From a checkpoint of a small mixture-of-experts model trained on Wikipedia.
Size: 9 layers, width 160, vocabulary 2048, 49.1M parameters.
Experts: 192 experts in each of 8 layers, 64 squared ReGLU neurons an expert, 6 picks a token, a softmax router.
Training: a variant of Muon for the experts, 508M tokens, 3874 steps.
Below are experts of layer 4 (counted from 0) of a mixture-of-experts language model. Rows are named router (the router's row for the expert), gate (a neuron's input weights, with its number), up (a neuron's input weights, with its number), down (a neuron's output weights, with its number) and show model dimensions 0-159. Each number is 128 + 24 x the weight over its row's rms, rounded and kept within 0 to 255. Numbers have three digits each.
Before each expert's rows: "mostly gets" lists some tokens that are sent to it at least half of the time; "gets" lists some tokens that make up at least twice as much of what it gets as of all text. This comes from a sample of Wikipedia text that the model never trained on. Tokens count by the router's weight.

# expert 98
mostly gets: "ş", "е", "ō"
gets: "e", "u", "a", "h", "o", "er"
router:124138164129169132110113119131139139104145124165119101121178126145159163180117139121147140094133110151135163094112172128136090109134129154109117111087128102087156113119128182163114132134145127167117112141153157127120149147140112133089151137111123088152126102096147144148143140142106157136153067108174121126082156100122084172138102136134146112150136140093174149120129126125128121127113116136088065118098152103143111126135144141161140126127148123178119119195143176114118139139140093
gate0:116146191140117139133149117096163150145123143165084136118139145117088107085130157098152144125123144131125094101095141127093069151121115105131159148080117128146167082123126103106125131175138120112150090095110129124128096137132119063105135119107090109131138153108146105116152158117139103116131088127119139132155109128153119139141110113150137140159124131119174144133126166129097098092109145138122113153123101125116104121134132149130158166109152078146058110165155124083130131072141124
up0:116126184135117123131141133105166154161111141170061137119158162129098113103128156112137143129115129143118106118093159117091086157118113097126139131090150133138175094098139111120135125170147103095140117113126139131120106151130124079094140134119089115140126159101150135100176119125127086119122097131124128142137087152132124150115103121117136140136108133129175146128132176120120104077113140149110121182134125118133101139118139138127140153102149101159034106156152133092163123087151117
down0:114137125114153086049130146113140109112140122121148115097099117148153149148134153105114120147130133152151152118131108120119118114130165073158110136119122107173097086147154129117105126125104128141106124145132127156152069115090124084095091170115126140110151159140138109072103106106144117134111088108131177106104116128124141147146142138111109132129120161153128085144156150143155128162100145117138122123114137142153080108116164116141133134114190158155049099113113106114108109104154129
gate1:143107153138177094119135131180127143125115134134135142109169125100121119156118115103184133130129169124106164144100079140117096110121096141093139068083209101122181135117107165151122103171126128159123123134138115115100141135119092120110096123142126054131145137154136136137113140120107169093157131120097105085087139120130130141123141087114147141132074149128153145086147138117107138151108116104128126167141143124119140143149102109146152148110086168130126147132126115123137134126108115
up1:139148114119135101136108142093124131133104139132143098115111119162125110110102125114131135134176114110104073102098140124131146136092116103124158122121160123115137147134151083139133170128148196164117133154115113144119058112143129157120139131135137123114125112119159152113166099140102123149110141124062137152152077131132094123130099137157071125142137153146096138142129104120101094139124140102130133128150133095145149162104167120129171097171147146053117127139109148153144068141089153
down1:121158096132153100147105145103138143114110106109094142116106163146147163148081139097151105070137117116181145081114123106129134121135122127064148121163131108083115095134122157146118125138126145083080143153153135160098167138103130137147089124166104151164160095099130152140147098157122144169163099138117148135140136149133141148087087117116130129132153133081136165126094100139147109120164103107125161096136151143118129143114189116136122103073134118157131127119128106114138115144121119
gate2:079156165135131173157164093095076110100121138156111163077157128121148109155143127115137099132104103138148141120148155104118105150121128115121171132139086151124143112099124139134119133167159133087130124138124134140072117167157166133117097150149134103125112101142167111137168113106090127102153118119169164154153158142163091096146132122131145142146137115124116116061145147106110118181105106127126117124119168147158124125126128117089148107156097120150144162147165150132113133087114099
up2:148066131114136104123101161143188137154139147129115115201117131138110145080128104133120175142135138111106127126098093131123122078094167168134069147127144126144107114164116109140144131097103126132162127113132144120152112080118120121142182118124127166160109173121096145114106153123141073143132168126122108102103115116090121133154128124139138136119138124128124094192108077119130137096171143112121134143124102145107126104119120135149097167096144153115141075111113127116130146141119144
down2:180118127089116090168108137108138111170156116122094124156141115120127153095121093107127104111183116132155117191160149141143112130127098156132126150128129093127119107106105119123120113120120130103158141113157108147138153124094139150104105093167144128113129080110128119115111091156157114124131124163142131141138150097104129161121076128113105154072127111072132143082094146137094140115120117100143137158135124138085148128105141161197084149096137131130130159165112133156161119136116091
gate3:105161175107109143064127160133149108143137124117143093139160114073125138139146120121151119076117146145140119121125138132149117143089100171154126115125087147082112148149137107120122134160099159112121139084085114172118117138143127120123148119109169147124106120138150137126118135089148141104165141144117104148143127147141123162125131156078140119157054160083142142103117127174134137154096118126121088073131114090092133123132139107142128136113112121163113126106103102120134149098095064
up3:107154152105124165084147172146122120151128137134150078126186098089119130117156122088152098100131145136144113121137140163132125156092110174171152107138092156096121159132142101131125112149102153081127139091093123119104139123122139136130151140116149123132131117139135129117101131104148143124146129149112090162136133150114129149124139144086129106132053164077144145114110148143133134146104111133115104054123140105068149132145151105128110122108121123157103088136116110139183150118116077
down3:154103114143128105146116075141153091129112157118208078127108142144107119173114122148119115090096128087134074128126150125147116125151110096112149110105081104088132112139124101132124170141131157131167166135148147119157144166134151146093152138162125130164177138121090155123104146147148106124154113138140151110091131169156141144132085140159149131122137124140108142145147114134145108116112153118127162145140144126095194077112101141131129146139136077118141144104101119145094150134121126

# expert 162
mostly gets: " life", " year", " education", "History", " area", " operation"
gets: "ation", "ction", "ment", "ion", "ance", "ity"
router:128170155151135128119142098113119155096080171118143169134095126146166137120143106146110114079115164116107118087148128163161112097130142158157147100114129105108121132089150082141149149162141142084109135120106108121125113127112083084126143094124168093102157144157109139151134134109157121111112088132148121170137109161109132125158141177111125153133101131142106164106140148155136134166103126107158154089126104107138116095119145113129085107133162171150119126088130130154132067141099118
gate0:159104114079089127138150133101118092127087139140137159139131153163107122113137101133118104096124116108119140134144097142057097096136136116129142113161129112129130139101099101127168143147131115117146189128122117131130113138103157101143137174145124134141119132145154178091091133112120119112144102124162167090138100148147121128102110142095093089146118082117115186150139130123129179189125159116130153148177144123128096098125112114093112186114135170100116127097136124114113139161135137
up0:127145166136115110126168119124129143169124121136110091129115138133194111118147091135106130111110186109129163135124131110124099125136137136097116096140088098165129132132153139124162099173144068157133073109192106124127143154142130127102144174132145111135115156146104143164125077122125133174135142130115145153123100134155171133120112121150190131139130130147165124191125150164109121118104125144145119187125172089118077121145121124135116127146124138145120091142134142110163126111129141
down0:135116118130127156137123093120128105094134115136174127160152093154120135153123123151144073166143104151096106151114098083164128148125102148121145147146125130157089151137132184111131111166145148135098124105125101106117112089144124123151097128146104086128111144107113103141176139097084144153131114116137115099105127163097125162125102163134146072105115092103122094130128132139082119147132126158153088138160142069077136137123130148106120115083126123109153118133101166070135146122097149
gate1:084151157100127129121123145141087156167121123110161129115084129134141100128112135150128145087124146121147142118079109079154099118173113179150166148150077092125134121134179099135157169094135116124144127088143120158147138168123113105153143134124072116153141136116128092164134125111127120115132110123119108160140094159151080141164182110096125167154114135148117102136124111128104160155162115119121155127146102127119146120141137113098149101114130154198112147150161131107117125144165123
up1:153111101087146111130157110111154124133151158130110108110153119139137130122140140105130143146151143195148129140081094147119080098094118124103080107107114107118156131145079148145127090112142135161127153139152153121120081157109136157128103161151108147100143138165117129124104133111153102098144128087163134116107149121127119121110125089159168127127087093117114129141101169115095132163090130155106083143122112124139121105115103122132183115114155129105164117099123070147117104153082080
down1:116126084134140122137148112130103117153090168114125115091130137168120142107076168142135078150135142150110129178131130094113135158151156149126109138103130118142152164195110094170141121145168095120117078139173124165152134122125113132164112130093124158123116169114070123133169130095128128136130127139114099139142130127125183136077141109097106109115143082071120138098114168101107112159123129096116104135146141140150107128107098140096142156148142139170120113114122096106140126134118141
gate2:103136143117137137148150162107149131103085154103157151072150139138186107116135149136117106135131154100127172089159115131105120120118118145113136116128129096103165082092121146169113148129128099131120123175172114135118120129116098075180149147131122129107126207083086153131190134130104107134110145138138102130121104095086147167111120129175095158121115112127136107109125121126130138109115086154115111103146105106165124121076135140129131128113151145133106142081119158132148111133139129
up2:094137127142115139099147135138130123158131124129118147168148123103179131112153166119115182104099110092119134096116099125151133166100173104088135125108132127115212127081128115106163116107138139114147135138119115114122174145147165126146088139170102142158151128110116137092151123110088145123126099128118096154113115098108157152145125156093105111174108157125140118077097121105102101140074165109139124120128076105129124126131158117101143148092121155160122112107112091129109127098133143
down2:106115156140081111091115135152148126147125135140165144127122132106120135150136151121123139097134088135115161097148136167115088145145122106110153123155111122145112134177163117133167101156168118136149152195117104168123151144100088131150103145117120135112134146108141096150139202143153097098144128107171153131127116164139155130156136106091130079165115170147110085100066101118128133116064134115114131151098118159133120152158102100126143103145143140147149139117150092139144119129125127
gate3:099181149193121141150126144105092097121091167135136101107084126131151130105161099165174127124106114108111147095116086140110125135091083109182140151113081117130132118114156128167155166109136151117143100137114117116122168176115135113110126105122177129114090159149132123089125149137114130148158126158117132116129142133156107133100150128149178154092146135131112152117175151108127131116126107144131120153166115111149154142143093147098099105120121115107110137134135124084159108163129078
up3:161092118095149117122162113117138140125160109139128158155187125128151109162116170077104128125130138128121121165133186152139115122128183148078148097165150162126117134144097156113087105127115116125128133107157139148153129104117120118143139172138090128123168102104117114170122098110122134112083108080152135155130128129122148113169110112142095098144112131134174130124073096149138099135131120118134144143100137124088093121136156113144137118132136132150137108112098147162105164077107188
down3:103128157124109153128162149091142129132086095123119091067144128144110119155138130080109165142172095166131118161125181132136115156184119125125134132095166130155115120123139135116071116153131135141134142095138129172089163131129178129175085177128098162104124140136165084121112148153119135114111147116100109122128134123115157128120126172143125146137160103153136128155153086152118095123139079134139128178100135121105134086091112125117146125093123116135102111144111141167121112138119126

# expert 121
mostly gets: "ka", "ș", "ja", "ji", "ı", "iya"
gets: "h", "s", "a", "z", "ra", "ka"
router:130125122113106150146106156125083107128160087120113109097160111115151115148103170158119125068142105126155120114141146074138156108101162124087119082146112128144178067143159147156148109081125143145079116101148116130121149154113146093104121136124134128162089122122175106143094103085097124120111102105172108128085131099096121160109110138130154108128143125084172146139130112136093131122123093120119077117097160127127123158147123117130096083127133135149126143133122097121138134106122116
gate0:144106125126103142115172151151125115122135118098134120111169087083174125107137132125127127193167149162158116095141187107106122118129134096095144118106113107161107144121142167131121124097106160108137118109131130128144118105123080095140153128084110118130127134172125140091131182135149132113100146105123088108146136108103160109121128129112116115173129146106163115126138119160092178110092129125124182166104122116095108166137128148160112139150154114097091127118077120169156117131145164
up0:159136088118138091133108127123090151138128137124150123172113120164147152165096122112122147126139153138144149155135156128093192119117121097139143117102103127130132101120140149118096109145118125160126141090116117137144074097150088143156127137077116115104156120104095153073124124138126090098126110120144112159120077143123093159120121112150130142088117167117125126160111161161132154090128161131118127084153152130090092106120090102108113151182144125148130142144162133138126093073182123
down0:110132169153144115150163125116132119153083176125163113124095139116153117110123138128152161141184098155133116111111128121135141121089199166118115126110120133125105123136150146129084143142126122126167100118125137114082111138129080115095100116148127130155146096133126133170118158120148092105122201099159173121129104108134150118145113124124151135131126086137121111152110094129147129146147102100167171154127141149143104113159146096114153117151102147132105164131113115122200142083166111
gate1:166137071113105153139145125142078113116114135139144109121145150095111093146126143148118122131132131121116115108175176135135103096096128108159122120151133099166163159128083125127131132136120101131109151128103090116125091141109126154121149152123116167162128123097152087142139124117133104142169119141089130106073111091071114093123149097151122106103159139151097119119129126114133117085145143172142130112123157117164116102142090107122120049169140153153122138124173147121086138102089132
up1:167149112127107133144120135126078109133125152116149125120157169085058121133109131172101110114103125074132139113175152131162118087109125117137132130147146112156143150132131114089151124161143107121118173126088079134111096148147133142094160142120159153178150093123166134154125131144105110127143128124095150105117096124082125099133142095140131149071168126161106127126124137121138107079153130144129126126138168115156084132131121127155125104143122158149141106125157150106074122144074135
down1:163123134097083102133152113128131110147161149157115118092146120140133139111103143126100134143144082128138115117135099122150081139141133139097117175141102162127124139134126077156116140088163169081147131166087094133068086183143132152163125117104075152142117134116151111110125096170128120106089112102116172089164131127120136150139133125142146148116154162164137127137135138139155122137123086128153136118128134126136101155114096165074098125121169164122114102145134166142129122145159102
gate2:120141108140144150142143101117117117150092136175142168081126112132100103145122100125127147128120129140124087128123137114123130124119157146113144142081104088082130109162116166152135154078150147082138127134132130117125128133054108111122123157107158137135145090145130120135119090183129126150127094156154137151160167174135117130128112080138140106136135120093129079131115130075127119138169133148110108094133154161123088102144128121109129120135179149131185125187155111116132122178108115
up2:131139118129141166171152124135140152150099132168123176098120136126119110102122071093131092132119107150113121127149128087121122081119140149094167113083102116120099081151157148137093071076091132110123131109135126127163108100107144130120139133121165144157182141145108130128140076148183133148127122142131105120113098151143128178088142106173154122099140136151139131097138125140126119161121125133133128090152141179086138106166138100083167128111152150123143112120126118122119116143111159
down2:154131112122159145133164174107100127139096107136133108121111137118117149134131140123114121109148153129124120144121109102139121136083127127126124171154124110116120089083134118150178144088107124048146186158121097133137098120115117118123052096112141106134122104087127181123158093138146144107136123125112067113126129147128139097147128055105118108119090097103138115118120110110108149133134134139124112166130136159137168082163108134154097090098179111122135102116114121131127148138138106
gate3:152163167157128116150141109142112118174136105092146168112147121151135098110100103156117137138147151113118147131137149123062122071109166122119152133122114136126139160130069088098109149148157092146111151086140106103118086146132159147141093153095113094111124101120172138137146126099146119146173129080120150135123154137138150123128131102135115087144110110101150073151060148138091110133077109123124114096143138126120123131125121078104138115128112172109129130124087140110137134135156119
up3:088125140100131150172112154133110094122129174142086104122145160118148160131178116127136111125104136134146093073126131108158121140108129129126152115139127124121106109152187100125170115129153104119129098117114179117150147161110103104122151104143110174099137167143104120145135147142078138144142172160152082074146107100175161150156109122156129130115142118141092128120137101127157116164158151107125148165108115108128124119105139165176120119148141109134118098115174129188151137138117132
down3:109131185104096131106132124112124148155113158139127129103183137123096133093168158139093157096110135107157114138132125125137120178147125147125152141140137130122106134151090131106149103114185111156069126151133097129125099107105135126120093150164147113116160103105159119147123114156131136168098127109119125164109182091126131103130141104065076113163148082106114109153123110151100135133131147120124114139115124107131115152095084085177161159137113114107127141141117140182113130136153153

# expert 30
mostly gets: "=", "====", ":", "===", "←", "|"
gets: ":", " |", "-", "|", "===", "=="
router:117155183176120118144104111156150148105136158132129104143129096094120112135177167116168111163129088133151097159127109161150143132081136118096169155119120125127152178100105174109144099108152100141107126131103130135145166134121122100099102166086119169132141113124095124111154148127170159088098104144128144110116128102110160106156076110107148132127153141127187155112147146124113134159158117101149162105118124137163147115122112098122146125168142098116124131162134118100123109095102120
gate1:139110138129112149151107095127099119162111178128115134148151163117136127104143129083144114116133101147102115135127138167137149152088112081087137123154113122117121148100126172130163119144155147177156091133151149137125131125096105169092093146126132118198106062104125085088138127118127186141135134114128154144128149118121132141125122099150141133114123115087140166084124126136111160138159182146123120142138089166112135119136128133126124159163116111199116110128103127148123094133176120
up1:115136156126121154118111109121108116150113158134102117174139147088144118107142103073113120084106134190111122145163125166117156146096119102121129115154107113143116115126143134153146081120129111157160121114156137152146134122115109159135138128098108127185105067098116129126152121135140140142141133139139166173111140138125146192133123125132140136117158076104142149064106148122130166145125156137128132125117075166104139103135080112118122137150118098194159120118111144153116107152175160
down1:156126139128131122140117145133094100129106096125150160117141097113140137165109094169166127153131148092095104136100116060127089118148101127094115123116121103130122108098106109147126161091183152117136126146114079132117136119158105132122126109182122093100123138093101153179187154157166156116115159127121125159119099121133128133125123133150158182159120137117110100117110176132117138086143127131154162103099119101125094178103111128117131131115137147127155092157146108109095128105153091
gate2:128136186126115136116159142119159168164092149138121096174148124107153161154113106102131137123135141120151102127136130128104165141135102160122124170159143139139161112117141121116166127098104120100162148094124118149075160134118117120134052139114115147097138155142143119085110125125114122106139139091087135124123096143120130135158105156095099163132105108143123152125145074131082096146130123074118155092167134140067127131073156140093145129131166139128122132162122111143122101099146112
up2:120142140114114126144130162103172119110118103144114106114095127122118070110151131087110187123112103135119135096073134046136054139136079115114126110150141118144142115125123133133142117151113086149125111132117105110160140106117134135170172116121112125085113141142129126116182142133098124140125117117134083154125147138104097131132129115136177080167116123113132120148099145125126080149146120109170112184162148137140142121158133119153148134090145131166128128134134161164106126130096096
down2:135151119085076155163115116152166152139109097123105125079076124117143130135130139148141123120146105134110124189127163148062074130130101155104101140124130087144154108154178143169143097176125142127105112137098106117125147127158110164144119157105094150090132135146136134139124125100116110111137136117176149143113111157112102141164133098118119131166084145130111103157118129114123183141092107120106098107115139134132108118103124187146138121137093148133094136104103118144121142150133168
gate3:112114127133139123118095106149088167149084093122109091136138086143130142121127186116143145128145135122134079152137107114114100104098148139081118167148157128122114164175138131117161110096130098096113124086130101094174176097132154102117106145149121129132148078089153135125115133115133127121124080081139124121117134133114142129114124134117160166132134122116099154149147139117147143135165112097161145153141145105107124155117143084182147085088156174133110115165130163106094124125159104
up3:112124117143158122127105100137108157173100093105121077127145081174129136111106189099117152125135134138125044140123125123125091117095146125088128140153143128118122160157118122131134113114124123106088127105123097108170176125125173126116110132137128131119127082113159137158114114118148156112133087073153103106104141143118150115113096140110162153115122133128107166144148155091117157149151122121150132150132153131130133142109143088180144071110161175141099133168137148095121138131144115
down3:124173103138110098118146100152116165102133140137115091145121152106132135126113159115133106128105095116145086156123125162138124142066099153114106169139167146110092100134150132150162117116121050127119140123080102140125096098097128088106176140111087134124134111097099116131111108122120058178140106126106138133117137145128131125147141099127116111136108169092104103110159143125143127140115140128086114114084123115152120092115110126185155142089123104125150134099098116142087101151118133
gate4:205097132110113132122103128119142108123142111149108128095159147117163135109142145139131105161111096132150154149133107139119172127128120164140114099099156145161127186136118138161106108129138152107117086128105120143123151093151141115109122103137112137159123164176117139101155138087148157082104150110142147127163147125140098101118106121106092124117161135146123171120104135207132149145105113077113138125106143131149164081177129115142101115141125121116160125136132114080102174100109100
up4:135104127107089125118103143099146100127123128173125096120152133123136128127139139129129105156126098129121144155112120155101161119124118150158117091101148157160141162122116135142169111128144117127087066111103144121122166099152154125143129109149123113179117187165125140058167126101176143093102129096130118120134144122103126148128103142097110117109158108127134156121069144203146138154121144109110139114111117121162146075156121133159093118130129134113157109151141131117100172084097108
down4:090139136182089137140117108131115139145097166098136115123120159119120116149126124143145161142127138105115138139106115138125085102127089134173117170135083096111114143127134123128127143130103097115092093097097144102141137175110149122098124148147134135127115111108127155111111160138135118154152143138172154150119127145112114172133084114145139109144113104129099088121191122138127161113127125127132133139124134157148130190120106106167141144110106124128082088066118125138082179122059078

# expert 66
mostly gets: "ň", "ć", "ł", "ö", "w", "z"
gets: "w", "z", "n", "r", "k", "ell"
router:126087117079162119107148150148154139152127108136075153144146121105121148144124115133153149128161119111161144129103148083117119080083141114086108117102131089099139160156138172151172099128145098128104171085136136094125137149115170150102144159144102115146115129096146130118138085114139107149132104128151137101102120123120098166100095103100138119123143128154166082126105105111112112102086174150100108135134145157117160125155134149158148115142150151133106099167106171122111164132136096
gate0:115109121099095127136147143139104172167138136114120100153103110137131144095143095132148164145119123167165158092162083130111175136111160121180119117155141157150151102114131115128132156126135129160101124136110134164140153142134151122111108121107143118113117107120130098131097168152097144139131120172144124107102088133126137121111094138110123135150083119124118138150114093100108133103094138137160191110120167103078134115172194113161183127111108139157114110102136194128121113142114099
up0:160116110102102111140144143150124121152119152117136132103126116132110163106138098170133154129115131157166096121163119133142124144109143105153153109133130161129129136108129140121133126134100105146136145126099123143128163160126162170071073106042153133147089105123103143140125144164098168110134150153136159063107129142091122110082089137117125091143080126119129133119103117107116143115108138120122183109119163099091146076139161132135174102131112140113145102130123179126142116146132088
down0:117091154162127139105075145150148143139150119144152144108116128095102133088121102133108121079101114119124138140140117121129135122100085108178117090141131124133124158082101063098101189115133133091121130168132163112098100169108127147097134171138142106097134143111111124137092138128118122128122118079130151138144156131135117108110108136126067087174096143134111120094139125111129157152107105140146154167138145162088170113136110154145147133150120101089116111116130147110072143152123121
gate1:096107125132159107100126132132114142085145161129147160108113162119126101161137090122118129160131126107144139164131119165118127153103128140091105141108131113118137143118088145149121152091130117099147119104130128148129148187102159127155113154140118134119125148172110065158097121144132106169073137135145159093128135088161110128125164128171108178092113122139114117137148188126149108139153150130124119108137109147112132103151126156152145107192102098115079138145082116152123156157077114
up1:137130129145119076150173166085137137129188176114146160121126156151091113131112069123110121101122088101182122090163106130130167132141148132134103111123159116088127094127124120147100148130094113132108110132126125154162153179123141110135107135151156128122127134150099124118127115132109103170132190108144127101125175130130137112079155130095166145124144140081127116140144134128164102103117146121158115148137144124125096147136140097166116144171146142123112141121117169105177156139089125
down1:108144135136134122127106118113137109105144156109106111130131095081120117104096091133106162126110091084154123082136138151133140078194142111154118133090117147113108099144120113134154089149080157141159149130080085156106170121135122163138128097113139156139129137127121148115133080117166169143145111134122157119143118094186146133087148094105137150092139146136090106119102171127127103159155129147127120099123121160113134112161080128136116113136148171099152136108138113133156145081102114
gate2:117142152145116118114137176152149109134131103119152121159118175126161120136143161158139082134142161118079131178173123117117140118089131120114116159176130111150137121140078133120178116115132101153118199100149109131120135159131166150137144147109112135122100071101130115111139156101128137156090154132164116150104128088100160134086103139110109152065104124135137168148094108122119112111137146172122128081117131132141093137137135097128165119110127124152093148128117122132115124117166088
up2:137136123130159169118142085090117100093137120126116126127130101126102165100127130133118154121121051170156156068070121167149121148161091127158128105100141123119107120156149117130126132129158151142120097122144154102143132130129046095129148108182118117122188129127131151139139116123115156138167106127126118123145114106125109108162152108136172125127130144096106109113140127163121121143126140124138126189137110154127130118127130160139135151126133178105084107118070105145129115170099135
down2:143116118090155107106148097084102146137136125094091124133147187163137171075102162128092111121140150150106140106173116123159137149145168131098126140126150142125111121126106128143122104132127140078080154163122105170133122098136132144149117154150132115124158162116171095102108105108134162108165149115108121120141127097135110117132091103117140119160126117118134133147101138141150143171125102103153124166124158153151182123157083093155111133109180126168093128124167114104164158117114124
gate3:143110121122130119142097137111142127139119140134087107145141101109134154109173102119113120116147108115149107155095116088139113085089123153091138122117120163112148177163102126102168062097105118143127100148107126171164102157145138125090157143136130108127130170184165135099117131109127127152124122163142134107122130130124139143092081132149095127098112129128172129129133146097161137124122118133132124166125154108122130195090106185161104109076154091140118176130135165139150138131146138
up3:137146134144087114137152108093166106110147133106172135146136107156118137133122157114135113113156091173101138120094157144139147195092168101164110165107140107149075121147114122141123151156089129123140117096161118114121105117102106124070096149113154119117153089118118095118110085144129083130134138104095091160154181148124117138135121147171160150126188110105148098166133094125130116084119112123108136112101136127150144139151116115144107093159111175125140134107123128141130128095124135
down3:106126116143091141167134124143116107121098123143166117153128136166093122127153162133176138128123090143123114132108140175105127141172154116096105130113154089100115142164106128171116178145131120141149101127126135116107101124138167104140159157096073140110137150097133092107087123155115142122124136183156092132125162143127108145123120080110153130166125158125117133168110121138121145141171117108177122154092145115106094181082112163145119147119084126151136096097126139118129145079117143

# expert 23
mostly gets: "),", ",", ");"
gets: ",", ":", ")", "),", " |", "-"
router:109159147155160117167149091128147106127150145107109136157103125140128144182167131121149121118134135116137141175120126122110118160128116129100165157136088142086142155152096130155118088147153099133119137122106126112153126133114112165144107099110129136144144138126127151099119133173096140111116142185151112086137135166080140119141059170146158150143134148132126143146157105138127177098116107102163156141120088112168135143160091134163144103167155076152146149142144107108151083124117145
gate2:118133126126142126154114088158156135125183115136124118162106112084179153131130146100098105163117111130109140127113111120146143127113126140119123159133112126110150153121126131139094135117151106140108094080126129114117166130106095114143154137121135112160127150109136150172072124149161124132082155109147096118107113053171113107126120151149134168137098156149080118171103132144141197077157150157090110155114121133129103118103107097142099096141117114119124153167143132138095118138140179
up2:127110131120112123102137175125095122128058149122126136108150137169093091128122129152165138127107138123169101136159131145124126121144121126127150110131146130127138110126137131106144103114118144122158143158137145161137103136125147141093108120118111147097126100115113102063208143105086169113154095149108174155153132185101165157128160113118114099106140102132170092088128125094118075172091094108164150116136157143132142140145131137114162154117127131137124113073100108125153139143118117
down2:126132099144117123119099158127127168114145121119131088122157112089103160106135112122142133127099149136138144139119143112126144109146122124114137111112136116123118129132164116100126131120125142143131166164137106118091095141103112158149120177113148112086102141153122063165160121141121074153174114060098209120148128099150108082155108149124090079120155123094175111112120139128088107146117115146116131125120125178120122152145127064110131156151133119114118086111103132103121129084129135
gate3:135148142133113122115129160110142129129121159098113088107123138126115176113159140140093109136085127110115187142081142107076152102120108092114116114130130130140148142094128145147142139119156107155124131163135121112114165126124102147116098116108106153094125135122088127143152134099121120074122150097121135126149160134122116166131133127145151130087150139095173101131138128149150169092079105090149186139104145093192131132198165170101130130105111125142165121167132123120160118119156131
up3:107125108137123151140132084131149148117108107167167140157125121130133098130100126127144159106143127128139091092163132153187096156148131169159122155132118139116087100147129126122107130144105176096140135121120142130118069142139113128144124133144155099150137128149160139122109109148128152158120119171142105157140054114139146097097136145105094121139076126165076134138137146121116106160147138164128080130159098152074128106079113104147124136157140150112077149086132139154107156137107118
down3:164117101107117103117126112144146111121098128120116139111126126132139106113152158100150099121095121145156140138106116157070119111157131112144089134111119150155128091112156071153105118113180110166121143135131120137114111069139123161161139110168155116130131115137115160140092121115088094134139064128104154111135095122136114111123118153092102100128133129111115097169126133125133116096134138146114113151146180108128152177129140130100135152164091134119149095163127110201162116118191097
gate4:096130134133075115136122130133155127119094116124115093113135111132119116144201121134129128138145149122149107082106139120099146135134141139128134116159130110080143152120115131124138104120125119133150102090099132145143101113124134148135129171124143129165131145121073108073108106119123155187138106143128082156180126131090138164163110160116095133119082100103133121159155115100106185116061139133124123136109162155116130140151148151122124122117155097201128144169146098160114125135136092
up4:116135139142082130128120109113150129112083101104098084113119108115112131156194126136133127137145156119166134089112138108078129143143138149125131107160141116102133146127100122150123113116151126151163094103116127155136091098139127133125128184124138116150106144133105116086108116113108167157144118136128093152153131132112132165164127167099087134109074110105115123140129100097107199128071155118137105156103178137127145119152159145108125135118157095194118146159130101162121098123145096
down4:114150149145134167146068101119122160133155172126134160107151120178100190111085136121131139127149118155107160117114122102173118140106150166109161172135092142114136137163187092100155162148138139096101144148115124105114117142127145141155114116101158098106134162128127116194130158167116140128081120111103130141120135145132131106150117141142154144140154132179173080095119139125157156137128144145133148125145122131108119149150120113112142133140142125155153148147112107159129070129097107
gate5:160132173161123103135130118166127151123141182155147144100119149104109098135123117103118139137122134156112114192125142142151142147135101119106141122184116125103127169131112132141107146169122130087177136175105128107122150129128110131108061091143135111086124119117130131124099113106138117126085096156125121115162125048131126171133116131138119143147123110135116154133131099118149129120180152182119134069139144163093102096123108099127089111161138098151124147134118141103129095129130167
up5:135147149158112113134130133167151126105145166157121163123118129098089143132086136130109155129134133131105122187113124137162124142138091125105134112129094127094111184146087167134091151165124144109152130136100128098093130134126126136129104103142116110122149110105144153111103102113155103135093110175137117110148118057119160158139119129109133141135108109126096118126117094105142175113147172182095126054137110169072122108091140102122107109153149119150144110155123131137105118149134171
down5:136115116120173102121155134158127116108135136156150118157137154123138161146152106085128149118142130168095135092157142100167146157092159140124149139149099142141095112110082146153091148108156130119091092142096101106102140139181151134109138093145119136147144168098064124088140144124115134132135149142105146115107115125061126132152107097139095160127117186090147166083112177111093135113131124145130133135150110098128137081122157133099135122094153097119151136130136146116127141109120089